Experts of a small language model: 12 layers, width 384.
Below are experts of layer 4 (counted from 0) of a mixture-of-experts language model. Rows are named router (the router's row for the expert), gate (a neuron's input weights, with its number), up (a neuron's input weights, with its number) and show model dimensions 256-383. Each number is 128 + 32 x the weight over its row's rms, rounded and kept within 0 to 255. Numbers have three digits each.
Before each expert's rows: a language model's description of what the expert responds to. This comes from a sample of Wikipedia text that the model never trained on.

# expert 8
Pipe separators between numbers in statistics tables, sports standings and vote counts, also semicolons in lists, e.g. 14 | 9.
router:163124190093106151090104125113111121085088178141163137127112062147165116064116098125167112126103154149109159105150158176169089142117102176095155105147135118116075149118177161117090122133141185191089098134125158101100104101163122147134092111128178122102126109135093106119157144176130098145179110159093107192126116067109155146081077154158144144177132140138198178135164160130143097170173
gate0:096155147132117131077153147145120172146133140100159162141095125075119138106094172186155126176117131101152110112144129097192084138070194119188126109135056127162131141103130052071102117132128108138133145106065152177090079107117132075088117111137149132228070140144203169105117095171062092115155062137135106101076209034127087092170122144139144122131099120165136138136142057137131142091144
up0:180070139136092165152091110107156174166105180054138093169129127111171084096119098182149037166166120169124070113145159097108120101170127063140116109115180114081083158183206150169147116097158080141146103145094127098081112123115150169098160147103090102158098163088076177094101139113116110187076146124145123175106142131088164097097074112119048119161135149073070153130112146165143159137151
gate1:115105147024169117130073117149121109200133097164107176068161123136113131133137139127136130131106147125060090193118164095095127161057104152137108163181104214125169118139105150129164134134151152105176153172177102121126162132138138099105069090134097125110155072131181102133133148112072118195183093127072151103174137188114066166180141106121133127129126173138087187144071078127066138105097
up1:131126148155102182116162095141142093149171142112170065163102110115098136133176070074103124106132095067126130109152120117115158076148208183045132111086127062154135148150085102080120123154147130164150142125130227118133067141130090127102095146167122093126128121171161146097123130153130140158145130150147059142080169187175115140155126165095118128153174092122159130120127156139112113120110
gate2:116129194129108134049098165152075060181125163105118140153160078093105134117110135132163091102143122135142147142108107119184108149118086138128101097118116151103120175180178107149110088136140176138116090129122152136082141149092094139172107141121074080109110060117129171126111147157094172151099120195137127134132128111124178089068088105096136105125097084112158150071094135137121187126128
up2:092129129145139132122132123142071153098156137144140145149083128149106066171083174106165146115131142157168104107157096121071137157195119085084175139148133102149094122134115119089088104133061069154108205089091158140143168137163118139144129090093114134149030189142086077162188149086081136171107139085112116118141143073139125139123149081152117117095102148166140136108104085094121106186093

# expert 32
Line breaks ending list items and table rows, e.g. after a year or name before "- ", plus semicolons and "; and".
router:170173162064101161124109101106081144135122144162125155132123087154121118130064104170170126134094138138108132135149188136188103143110151141095152124204129102138097143092164160112066114141136112161117094127213127103087100128155165115111127142155131123111131079110105099127140148130162096152178108175063116115137124104092150131120112155203168162231160170150205157117145147113150099147170
gate0:117125129120141178166147138163172071138133119134111131014082073126130176073135098114150105114160092163122108088207150126164123058099100140042116134104135154145158085111156173119060116131162144136163167143188118121118143075128121162124155120103129157091151135171083138109165116161127144196124144145142125075103105148130181121188156127125156081131148139092125153180083151099135145131178
up0:168126149144126084109119162101121127148159073120091209152138052126162096169148129112167133144160166103137197118176106108150204115152167097079112145165126091173183110162186162104180093118088066162168163167113118085165084139151150112145107141122167157162099123152098119068154152160088140109133182138154143090153148141140170142122101089131142137157134163123081172108140148095134101101122
gate1:144147051153101104161135141092122084154200147099122113145061103121126075144137046093177154066159116125085112144108153146174121139118077097126083133171142130088101187131100119086165112080135121085126117178148120124169103129130174173166070081125099109145103110121127145173145165109171108138125141096082125099144141119121168205189102144154111160122154116120127121128144157152199115147130
up1:098130110142169111101153166155140090105144119102139163104177118136094173099135091114115169052136125110138178104135147113144175160189076131113141120118149148125120148156118114133139152155086144099129194163081105199213104082072073172145149133222086081122106099152115165118138177116079123097126135124150115147115130138116106112111151139126072146128075124129206177150141158133134174155149
gate2:156131156109120156119131103080115174127120091205121112176070118175118188101121084151133124146115160161125138142167122154138150131082154124139116100139125151093138140089144138178120133116131162161117135116133154154083192102118137195059157157087147161085125094111123121110123095081087079125138154158106139170137131086151113158158092074109197116191202185096178122138158079170130171065177
up2:178143085167140112112138131152138171135133124147106149119176154102125109115153163192129098150130094100130151076110119165079138165128114099148114162163152159112128113119152139126117119123121118108119156142101089124164118162101126069115107129130094158176157135120133114134133101106138144104136088170145110139109162129130172093116138132183097121107113069108133183090059187191153100101136

# expert 39
Semicolons ending clauses or separating items in infobox and results lists, such as Bet; and circuit;, plus closing quotes in track lists.
router:185127130111119156147132099086098128078068157157111173138089064142155095112095120161142096156114158149069131105160133158131124150077116145121131106111154117107135147060127165107114100129163197140106109111140152106065117104108143179115113114128167117127148067153068037113152157159138076136130055191113073106128116151101101141132115125124156174151146153170142147130137144134170091166106
gate0:122193152161120140134100150083122179143102090146166098114113154130081134138183167110153128076174210074187098092149106160092127136114091129142060109072104118137115159160159157133097155153152148135150146165142128104125140092147122107203114157130135139150160164114126106123065071072156062160115092111139118111073068129090093060153174187084109126074146224160117139087097189141150100137121
up0:069063126144085183100119107107073131182143097111142108137129089177129152201144133187159110138131104115112089134161164118102123136138122162118125173090140128165125071108098163120147139153126169158127099141118169104145117101175112082110118144062148128074208107117125091096096127107134129142096055151182118142098119104111116120133116115159107128106143138142163126137158170128147150120128
gate1:127167061138044103159190094106077157145119187129104110085124086140191104128090160174066100148152158146138120109092094138137151132159105003114173169091146090121161158156151095091170110168118144056130111055137099136166134102063160045119137137144097136162147095146086129103136179109152159136121153109061142093099108085096120150140147063111125162111080144137134126136156120148141135130154
up1:143142169156152109147085153119126146129138098157145183160135179122152152134119125136175163130089119129135117167130092070096155136090167167160078073086095081149111120154124119176184214175106125145106159096081105151093128119139092206171108048090130110169151156104123096107134082081148161203162114054139131130123109119171146102157108135070161093125180192141125106106059100144149123113150
gate2:111120104068108204125180164126095098171223126132111124151158114140159117116129115152098142178171104086084137105154128107161115073071115131137139153105174146150150114127125188143143091135147087122154146178165089106132124139101132108145153112057117126144144086130109135152163183123153153131155073128154164108098145136152140108141114098170136075168109062111114141152122149106141176107105
up2:132135164120127030075085137161147148156137118100153157180134105102124129110161128148104187074157173183145152143104105119121127163139111094117106089129125135126128131131119170122104155093181093155103135106155119120162131124145167134098161134108110126090111150131128136156111148100131143121071124204080154172130143093134100126110112108160186102139120186105088120128060123089092116125130

# expert 59
Common nouns right after the or This, usually starting a subject phrase, such as song, species, description, research, route, theory.
router:162142149074040152052122104141129136108111138137140101115129093131179080105123104130191110087137149134104121122152207121147143129116118182119165124131116073136138119085170124127112108135167146141105114110182200080051127107122132176151122135169118097109126100134110128103124149151097077144110151137115109135200120107114153127074130142150191169147170140125210178077165165122156115154128
gate0:166079174091134140145122118128166136150154130202133112155148087124164137042113107094111191078070117186143150137122107200195136146141076101098145130143166128110137177100165146129081089108107126120145137101151116132140102151142108125122122169122183101159143123150113146099132130130082083156107081129105164195140185093145163094118068112126171203127209140136161137105121168126079137135127
up0:151149144135180113122141128075180122137165156112119152138094126149158152110064100121171190142086175176144106136084151136075112129125126147067149112125125105142081088136145121123154093109119135109132143143059174080162160105083148094118085198112156166126105057077130155161126086085130138088112134138163125121109096078130122120097105095081133157079138117172113108155195220173160117080106
gate1:127117144132127114178133181103138134101098154122116120106138137098144171100093151127162088116099155092072101110158173150115204142120155143114120098144111133092143145119112161137107177095131169138122171155090131095147130118181148140126180145172162080132099110162125123115138154114093138127119084105109122221089124157208130088103151064087135122172088168161159176120144122121161123095117
up1:115122109095158149113184139149101169105117167086118134078148125183080131174147146131139117122116131120133080145155133125105160170073148086178099146149089165115145133125160135155129126120104110095141122106110095089143164183130178157088129123193201100132123091187166121138135127132077127126162128124105175162110122095210107062141166137150145118128138115099146109086182132158117125100142
gate2:124149093129107123110147118136133123143117143139143088116115115189182093080144168100153102086168120155161155151111106168168096094121145125157198151114097102141192091097156151162160113095117002176112145129155101102100088129121127184154093159160127154134168131165093077138116106141105083147187171136128153102120115088117210165149124173091175129201091091075083106191133152184122139130101
up2:127080097130085095149070159172131130199150107091110200158147105087108120103117135077142132097129096098159125097127192108185139095068143139106113099153112128126156113134098133136121117156068160123117143135118124066140080131117158106147143139109042151083119115121112127116172129126102059177140099103116093124161124191129132143075078088146103131136071061107134097098156153080160163188058

# expert 15
Pipe or semicolon separators after a cell value and before numbers in stats and election tables, such as 26 | 8 and 0.14% |.
router:162140190107075115088118131136120124115097200139170153121120096117160123078094091135203120070126147156094210109149139177155113149089128169102121125159123122126058145101166158090075101159125151164100091126146183099119095085166142186131109127119164111124173103141127100123149125193135108148171083136121102127161127096118170140097101129178142136159127126129186147128147165124121092165132
gate0:139136134112143148145113127145109172113093137120115060084167107126098126118192076122132147124153143151093141073092107132132126084107167135136114148091124129155116149114100101085093195132110136173092154155089140135113145145115107174104141086152111160136172092191134144129120135162033095092116119094153167103141163072125141120104159135119115139129120116110134124123087086104127112128136
up0:159168131130167130125120127121099137095115059136145121128092158092145140077166112188113137089173061120116120098186147097172117132146104164144114124058113196095173077121070174116149150192096132152162205123195106127108079122093137096096128127147131123132144147145128086084081053153122088131057117099123119152153177153167140133170135114086105120080184076147154150121199101158116175121110
gate1:108156078154115134103125139159085124151159123071088134162141094153123138132064147127171102105109086107135085122173091143157102119087098166132133119066154103107132144144132079167125097109131129117147149158158117205168131146118086176123124138130179152140071101134106132135143186131089158117061107096147112122133110138106177094157036126092187146166146127075148119085148123218087099133164
up1:024116151075112140153122111151157152141148133115101128045175154115097089113139167162083141162117170125169084155098134123152117155137111123171110107116128119140113150063146065067125173118141143099112132132104052143132134179118141111106131062133134128077135234145112137133129151159162094170119129148091101159135109125133039157169189135119055141087071175184073115170141159068141161146131
gate2:144138110188154144151144100149166130106086073127078114123120151114154073121154109132153183120116091173156150116146118177141117155149080106074074129198101190145108100114116085172099121111179113126128108128123158129060129085093165167172121156134090080092143122121116129184200106143189112105107138108148156122135144057140133148162095110094130116213198139130114162152105052121100101108154
up2:102123130161143138143110138149157146094123134128090117143144103137098206092164089192138158105179120163136117103124121166082087141109164132097113089131115183120095139185115104160103094154121109160126157141148079091051093089142134142134078187168074123175158136164094110099142088100157155141106132082132145133091124125187138113123170132126104106178125108135105171135175104104104101140108

# expert 52
Sentence-final periods, often merged with the word ending, and closing == marks of section headings, before line breaks.
router:113133134113131155095112113119125120093053184152186124132124086139117124136126115154136119116133165147108134122145131147184078156141128225109141071138150150095102197122139155066123117163195154160114070133136128092119112078146151160152115121101151141121134127154156114114162149143148091205157100135110118207125085119062135160111139142131164146172134140145137143128125183122120105203137
gate0:077099166081140110098158135111118089107127139107101106124138109093122148161150146143162143155147067083164125154178174131070180102121140119076133140084114141138139110156167113119074116153140072172131127158152139138122130053132129166077064118117168152148118079205086180128140129142129139080158045150145032111129104106101133141142123153103124107094118118094099080137107111130099134041070
up0:155130102056149140144175117122127145116112117129157088113129058112109169170072135134128146146168130081139129145178149131043170116160158115053178170181077114111152107088136192118120076122113077133114124145162076168092159098130193081086083159077115132113117111171076102102064122140090043105126133160141107153142131136109155185102103114169100136104127114122108060115140079168116099070108
gate1:117123177101158140185190088178063105190153140156110144139148112118098087202108178118147130136145171134140139135115150079076065117110112095131112127082152123091169128112116129119092150148117160102182193143156133136059109129117152033142152149196141125107129148129137147174102095181130125094148115202079142056102117126155119128169139082165168101123151095126072190084090104165133183152127
up1:123118191102164110103141089140101133058078163121142122153167108113111093134097083127141144089111134130075183190173116088129082093160134188100126108146104149150128071151073120044148133148128138138103117098206120102161112175130141141116131116088112100108121120106185049101055107097140155147159146173125142177142148145080131157169141085132157093125136103119123094135127124121106196178107
gate2:130079066087209182125122120111136127147137127101195102139094184112133110061158141132124117104119143090112160131114118120146157126102169101102140116146112161100128139144199133159131116123114165131140091135093164132131083169114140148118128143133204122148182101147131103135154132166066088085132088126107149087111123093088147120140126204178118116189210137189099099088140102094123215116128
up2:101088126155173108132140141104164103162179090133163163128116144150199065127105095106114133110073203142136163148087105099127180152150090120154060146094135152088171098079148134069181124077095121111166160141121184127120177152145144109168182089119159173126078152104156124139233138167131155143103084131171143149151156162141089119141105103141187080115078154165114103116090157128134132203135

# expert 47
Line breaks and the dash-led field names of infobox lines, such as "- Order:", "- Language:", "- InChI", plus website values after "Website:".
router:151155146110137160098103111128116140039106161170165132128078100165130098119114131177123135151098154168086168168166156128140110124121113125096138156152183135167142113128148121109121107112156140130106124155219170156084134116162169130166103073123161160105114134175120132128166171158120105158144069164123108166126121069135178141080070137140167136134192176155157154089165126106120095159139
gate0:149167126109106091149123176121065135117150129185090077140129152073148131083116133145118154166150150131178096116164117114060141160184138173173105131121135153128147102124146102141118105127130117107163116129169139140058146102107178125108069107074200142011110161132120128088137167143183122156142149186150140144170106108120111130061110124099099106134119161165127092160213155155186112125113
up0:118099142159157139133075114103133209124177068099120139087114074204094106101186114122133105095112125151109143116103116109120170130077059158149152111163132141102081152102085148093110185155132109125126120077133132098126127160114110042133122142154134096107147123127159121186085126163166125130160140063139088138128138171199071170164172148127113163053116109141116098089089157105129150095184
gate1:178113157160163126148110128094114103116126129085159072138124127117196157078165157125103126213088174153106124133162157111129132134158107084140106161108180159127193149093120131111182129176107151111073161046139169201127175110134088067097165143122133137095168136154122071064164091174130180162087131148131080173089104149189138082144117138147148152140153094183171148136146071169161142141185
up1:071127089151138065120103110156065202142154124104112201115114179170109124125057156170082168089120068136105118171122104093080065138113110154163166115123164121147061140125103174162093179142048156137134168140099063105129103223145156191146129092155134137141122135133133106120124096113132108140180156144114151113179163101103142100159146110136162048059113153106111107155102063073099125149131
gate2:133148034125155161077173087086125089135086134113143124070113236163111093159098119144160113105129173123123203130104144083155109145095114137129117102085150133152134140133056105142158119165121174099133063092182167118091128070101121101086120103121081049168134139117098155130104110131143168104122112070136065144123082134116185105078153110095114201094146152125172150138137134074125102123172
up2:163103133229130150124139091146123117165134089152146142165077109178204104128169164128151093145092071138142078124094094104112131146096143121106098080153113088142070094127222202155112138122068167163130098095096107163165153098150133167113162146150109139136131118139065172127106117090101157099110196076150136116186124108144117121122172128095136098143100179180131175126144147169145106126166

# expert 60
Action verbs, often after to, that, or a subject, such as use, employ, keep, perform, rely, spend.
router:144162162103081153081097086150088134109112146137129138069132102147177110138068097157174070120112124139146113098181154136172115161120138133138143094155151058080141090141160131120088135153165151152110076159174143102094120111166181164134133130134158135114150124124120066112166127165173076132129090138100113140163132108077155191083106176172153168172165162143177147109181145136160130157138
gate0:129152162140148116135117117065097159184100172085143182105094088134177113116160165124127070117118177150118181186148128154152108164120093111087119117157083096127108105112145139082152123179176083131062180096117134134078117150126126121129140131155119145097097140126135076170093088166099153232134119151112106091105130085136088144099109167099144175108152168228090037053152121153114125140112
up0:155145114110106113114141117127126075150104134149151089108115116070107077124150150147087186101144067149094118201165123127104163138088181117108067126164142127158041084112118106126138095150120158153123107176079109107072122152107097113182141099151109126119139151144116104107123201135090104104112119129132161144170112122182106135129136124106091124149156125132157164095093142079126130108207
gate1:123129167155152209118099090077062133114096134115131154199138156173141196176115102128158135094111127122144161159131071149164140110096120144123090118161086103113149126065069162168098123154129111124086123054120078147152154152138125135104122105147111130125133128081120089155195147123125104165108125095059086149124089122130132185135067094110205143166184163132143149101091130085191077134135
up1:115102114142110101098128118115145105093153101150132179129157066144110076091132152148116137086147112128081130148142194135119085111142131135096163096159147158132116119084118142099092148132050137096127102142137098208165155122144107166173128097143124173115177089130101094140175190167096144114113155177071123165124128162076168147142117125139091078164112101106161169079174188126104130135173
gate2:167111108102147114126135181082137132116165169152087129116120120108129156139152068149105096117125161139121174150154128145148165121044133103164174198232119122079118102147109168099114078112149092084129088106119123183129149136120131056117133115105102157093077209115176145096121175106101179165066139130181157165124149098133132107114111179142107152115151127112144126102086107201163082111102
up2:094145126135125197135163155159135128088137026053107056122117134112066182104058075140121127109072164101118154109095153118097085146135127118151077118136217131036138152111136115161089169141102072123147159162149153116173136135081184090100161097151101143087159164102097148103161071087158103139149125154103108129146132071127160116116112109119130143069107106122128102154138178140100158102150

# expert 17
Transitive verbs starting a clause, usually after to, and, would or that, before an object, such as help, see, provide, address.
router:152183174097086170124124144097101153151142163160128142120131092136147146145113075127128119103070145181080144127189118162125062120143118138106145144178143109082094145113147163096107140152145147169099093144215144080110110137122148166145120144193139125113181117129123084138155174129138118144145107157058128175109097126142145203103055142151146186189143133150152176103132133086167109133154
gate0:077185120116078113160067166167117121151071151099106203100106178115076107138120099109127126113092112148075073133125135186121126150215106104124143120168146143126172079084183123133155144140226144119100081150221151135115118107127154146098143218138102142167137121131150074044096143162148075145126173132173126153111121138153159174147143113106112134125186126157187158134080164105074125086212
up0:133134089113092077138102112127103168123143143137113149132166198097074055163115155142158095081149129131127080130124162165097128142172164113172118068135102134115134102159141142144157171156160147094076130117227147143067126089076136122075126108099091151132111167088139085132059137132106105150091138120090103157096156124104149157095088157076108150143159155171149187116131122130141140139105
gate1:142212109134109151145109158125116175075145110091094098114136195136120143124105129099058168127076137195167087151144096145154067091156058157114149143090124170129144136152144184137083137154151113127129196122160091091161157116120120135138129139094134149171154150194152064129088097114131097166162102106125123179116084138150120155157100124085118159156109096171123100131121115131139131188132
up1:108107110150145103096124140185147162099167145139137145168066130139078167090063165089095215082169094160135106139124136102108171159131170150145116089174124107061129132182124120153155081138198145158127128102144196086148098150133139084172105178121096117142142153172151069112150138140159145119113135109127087101119134148161107127140143167067056100159135141146161089121122100040154136169160
gate2:133143130120187096149120074119137133118183193118142136142110143046098076164144053105095121135127181085121125115119143130134049148141036170122127157120130111082060101134166115157149119175214136149141123149131076187100072135084122122183137105180159167178118114110178140146115068107132108140195057142130143176113164080053099162146179103130080155146185139123121182033169129147112068141056
up2:080167106112109082179073114139125120122152122076119122139173158118055141183118125107117129124096125140100115129108151164112096129162114158103133108143086168081096132164115132136154088171188146121119157116144185106084116109069111130114128106105067148119079130156129161125121101111096128145157117151119169101083168095160149173110146144116115106171143113118120141113108146130114098126138

# expert 12
Nouns for people and roles, such as person, artist, comedian, police, plus some table pipes and line breaks.
router:161166155079074139067121110160091163120094184170154149104115095158154104104089110133157105105115152156107160071184172193182083186118127164126158124160166099098104161082164171105098108148152159146101130154157140127104087122151160163156105118157178122102115075150113103109158154169197102139110094158117103157158105122100174185105097157199148137144125131154174157109146157095143082157119
gate0:124085108131126146119077117114062124178118123096116129120162112130159150113145126113110079118115122116126140155137174081129120171121175104130092125156112100066168140112134156102161137125109139144180129152090103129168169161188127128129106140084113080088129159094153122116150123115127131139143163203160133139075107081128094186096154128097150096160116068106147150141145134123116179111124
up0:104084131144157175128098184128171143169122133157153114104088092151139178141172139104120095141086129176106124127096150100148099163090116125166128079117159073140147184110128116113133157130122157174103137200069174082140135169139084130098177082224119073124159143144097088153088087099184106173113136086148084130119092134106161124115122137122152148137154107137132137115080099118183076180147
gate1:150193077166162095154077103135136116135128185153147094127152127238099100149080166179136186094082161135176115152101099170127098141150152120110131160111077142128116135142136160082090137082106123183178144098147107100127071125145078160118097174140164116176089079157167093113100143130104151135166136095132126123141134083123142127128136108153105143186143150156128110120181177161123146103119
up1:135161146104155117132134147159141064142125110163098111111106150144129136152163106111178113181156113111192082119141137170131113177106145124106069136177159083124091129124113165118138074126106135123124132131199104100093100143112121160127045151139164139129109145115139089148082130096054091118156141132157181149136119143143096094129164157152051075156100064135158102168122148100123086100161
gate2:129129166157118126124067156101137186086151113147135138127100147119104155145139197183095122144158151094085124182080169198097131142067159147103126135132122142097154150134131134167106139135120151128078112144143197117110089162114151130172153120116106147050150166130138115162145145124149142170131127188114103135067082087148094173197119133143126126109171185089089124117175128146127175141151
up2:157135103131154158156130147112138167080136137088128124054137117096142178134154090163149165128140167150106160177154080157116088128094111099155091126111086113097164142170116155139090111173073157043092134158059139090111085184118123151145105112117080142109178078153108143112128137126113147152135142157146096101115081085081143111125125078059141149115131118181111135141154090121131091145112

# expert 49
Nouns and stems for created works, projects and processes in technical or media text, such as film, design, compil(ation), research, release.
router:189140157071099146108118137059131164094083192189131116100050114153149087123106102144150123078146146179130156119135173139158099123073115153080170100103120087121111142097220144099125124163128138133095093134150148088073142100148153176167118088166181093143165116131098119161149159163148108132135126170075144110104091097102134108137108124122204144133151148156156132111143134109110084159110
gate0:132065122132117055148173117136076102073129110115155095041192126111147143170137137154098153127145124120109146134122176177152135119125082128176156110140086135134057153156165121169104169171168115141109110127158148138178136088071100147119137092125183040172147137135096177118167136207089170149147108188078124073139111097102133102102134115140163023180067135170122151188129143108135153126143
up0:157121130134177182157136136202170140159213071173082153116048101100140141166166084102046160136103112203114154134159120147083104118146157137106117133137125137128151089111128250132133108036098110108108105118099094140180102146136052083164125170127082176096126154131135180124076122111135147163104147089100068206173128107128164102148147157119090172152124107171108165170162163155133125122135
gate1:163123068151114148117135141082148121029150119140127110103151159163160141095149128143141126121149135190114159100130096135113111187127102121090150136116098119116097147136130103132134177087078188104143144137097122132146188104084161152075160075183092097102136097123085160149066134123086130145161165081159128125078145121127070162120159125139149195168126115159145117180102123139121103116154
up1:190187159086102121126193150085186130090173155120089096153110155161153162085140147114158135132155112138128118122091128125117067123130108186094044085141044057120161141161087063105112129115147177150121119102134059133125157084085121071077084151147172143136113138127098116162168117144084164138161133163121092090148154149105125151112136118090113166103151154071133064117097154167126122136120
gate2:143109122094097131142142112112124104145147217177060097101116145092118142140113167163115130167116150117141128098156136156155124151137147148176107061108107150112111126185146100160119017148121161160173137144064165109132136116108128132098153159155138138163170173145072147138142206163084144113177166154079068128122139113146121134153173108093113189168170101155122153154105123129085145149154
up2:098093134144154096121156127142117195085144109128118184152129085160156069114118096157152106103115112126169105116122145129117130193073145091135181147199145087120068153131113174102089165115146110080090151114136127161121149121128120105139108115149093140080107103099109151106093114084144163135089145159164188150120114089155108149114133098186177076193090155123094116098139120108140117129079

# expert 24
Line breaks, mostly ending table rows after a closing pipe or ending infobox lines, plus semicolons in lists, such as 's;' and '; B'.
router:166137138077146147113115093096087147074116156132127144133090076176132101110094118147162066147112138133118144119197189151212124177119113159073175118120141110123109141081150132107053078149157137155104080162200152107045130120162150169145100104155190123109147101157092079104118141141155105158155064137053080142142107140106192137124090141152180132167203187150183177123127115109141093148114
gate0:169190173130139143118129140111173135107155107116118081153152142098070081145095108146149131100150155111098128100159113175147071070112094126122147125062161149149099054107181106143172066105109038115161163113180111156126104137108129095112156139150114069144162124102141129141195101116150128128123166111052189118102144080134158077138094084181124100117112095160121182133120139131100091138139
up0:053163080097142139122151105133151105148158128113140123148130123072121155150130114128096167103096123181186145126111135118038142167156130127159099114146150079096080209123129090095128112053112103105100110160140124182141199138139122120171090130034174130139075162076106144102105133092099065117099196216125110126137191116107172172144095119110101136098123174113132130131149128137151107110105
gate1:138085115085118134138111111086122228128123077150127125150163060136139160099109107192174132127117125085095066080219103151181127132135129156094090059151072161106111128064143191180157116149161119159162166117135151129134150159096099185119104136182121071187160101140118097127125013126125035134087080082189110179138145130132159137145066091132118116193101129103110121136077114128140118106179
up1:181120096121126166131125155136080146114130123137149122148154088160063107150151094142104118100096119097119149113134149147111124085156145197139120054115110168130144077124150134153125134149157143125113169132147104094105138136171125153104086133128188153133093060112172167087117027125160104137135089109136150144128130098137182069173080165094139139090170123141173131103103081135178186131156
gate2:127101107079131112095119189145154117075087123146133110195122075199155066135124104063151134114202146086198119129108118106141094096102126138125043111191122127182105139143083177084167204136138104164145098081109101100086131116174133112163119112107130123117127163096139091183181138156125132124125128085148143136133100133112118150107133120124150112127139108118181153072143106181104074182181
up2:165110124108073145167128144091117097168081090134111098064117213132094145108137133133069137128151067217154137127151117102045169114119096129142153114094114174115099144125149100127111091106125150135107162079116140144164116098130135137099145125078108129115119067168112139144097060184116130055133138119150112111155135145132150086110100113172036134094110168129079129138108090165153103179129

# expert 56
Capitalized words in names of organizations, awards and events, like Research, Arts, Tour, Conference, Memorial, plus the piece enn in Penn.
router:173174166110127164083100053090059109081120201139158106108136129155117138128111124143146117131101186173161140095131130214128051177109120184103142097107128122116081147102167127120081086176207125146097065130157170126072123090154129150135106145142143110102186130111110126142158151146151079187147113152099129121125127050111146124110119095143129131123144154173135161137186127126126101124086
gate0:161149107109100077116088074133128056099178103121142175149126180093111112169120144099063091122099101109132159084084161150047112154117095180147151073126131185109137138160150183153176108164138132102109118101151117164086157068149193136152114136161096144204115126129087162122160130128165116173158168143138140059163142102134136147146101148099130111131121112099169149069195137125218106138109
up0:153082133119120156118176127114110058128122146114146131117163128127121125084128106097061123151141146115123145152119124119061131174175152121104214134090212152127166106089101148154116106180154144119127128131175064150117203134148111142167170096114175126131141178149149134117141151144135165145117076159182161070158090082131130147156072124106141088091160143110105084088130133108097114110152
gate1:144145101045195140158097111091084137069097082099126094097154124179131139166113148150176074150137095152194101105094099198123110164125171123114085125147112181111087205105104128111086146112155102171088075080140125153052135090117147178179127082122100115100119129126099189141133196189080109081127182075173143145145190124154160106041094075089108111105164131142111158108137212162116104126108
up1:077176097137062099115179162177205052145120148155114119111048149108100133135102161128114173112146100096173066121137136135121080151072093132109151119091136073095117122128122146069107093122124155103130124110147140109154134128154124141128133193180187084131189124135123100183160156118149174144139140115109147194120152117112139092140131145094158178167148185142151067106116167145133121177172
gate2:167052174132176142142161117107097046170137114111113114139161120180110124145143122135080127141114148158154068123142098181149067150171181129131118157130118113095115204138126126106184087129096069137145111131129088102099156111135109104127113112122152150162112128133103102155116187177167157158166098152084114086133164104104120143124111160174112132145099137109067157151127092169087149106124
up2:105124148101120106149200134112097062161092149110118082183154120115089082142134122158126085110122131182159145091136113137153088129183195137101163118110161164124078158111130145142210121118120162089156121130158131194111139100117160108192093160142105125101128138128165130145161104128162139128144161166093093099074133156121131149121160160068098118086104150128104198090073139166081089155095

# expert 6
Common nouns for organizations, vehicles and occupations after a determiner or adjective in prose, such as company, aircraft, band, newspaper.
router:127130169112096181085082113141119194138130137137120152119102102105162091110098075134169129117072140157107108068176175116167068118127108179131173107123150109095116168083145170136122115137149146160102117174177174106101143103152168168166121101159146103111147108118092113102164146142160105161114075124076106103142108100095169149116107173153165145158128200138153181117157165097162104155131
gate0:151104162134108117106193175101071125074164089154086140179138153162123138083052149189092140162132137188085143182133166111108079093168197131110159151137107077164140142104141131140152148125164167092150102111150131152111073131097139092198124147083147124122115192143154190132152104135155140138157135161143115167128119143122178125134151158133125149132129107111127169077163115099129150064105
up0:133078125152185184083074212084105204155120072129112127144177132136168089128094133120118132129166185100131127149148162177185128099184147125142156091154134164129164147157105122146097105147056097130113128111135115171133132125145175120130122122113127159125070168164148171149180083137111069143168090112143134092115227168105125180148094135150120182089145074144118175140125143114146197077129
gate1:119109169105136093162097085147127089110138118165139114123106059131166131169108097140146207184143124104104089155107129101182131167109169134096048162143178116088118150068146106094064119187133102184102137124201142112146144122222123123135092145123122108115127143142099050142122144150142120155144151135087166131157072100181151106115150122116109131123084131148140137168163111130103151144185
up1:172092060168142163141132175109143160175133186126078152127113149189129154117124156116107102124135073134131133141139097121133101095176117128126150099149095082174109095122094181151116141130139183118100129184095106144116104152122175200139174097154139088142148102138148193149155075123048086144143158184131076120171201137134116100099129118090161117147133123134135101133102119147143105144133
gate2:111134115147152150121109167168055183171144169098116116090140139165137147178113100105099120224172137140153122090108136113149088065181146162129127120143129086059101142105138191110172066143112185105123154113176160100123092114108104141123116115131154105131126152138123149169128220182135135101162087088119130158118105105093178226152121159111102188187194098098094113104102159155152139150134
up2:140099125157163149087154133152126108164164117100125145142117123163112146132133120110102113206145168114132142098071108085100112123184135187094126116165106125164052176105131143102127148106187148141104134141114113094130091107118066055115115151056127102149111150167151158132141154141138183127143182121094156153133144160114151180107146127137078104124094108078132096062120193189116172123150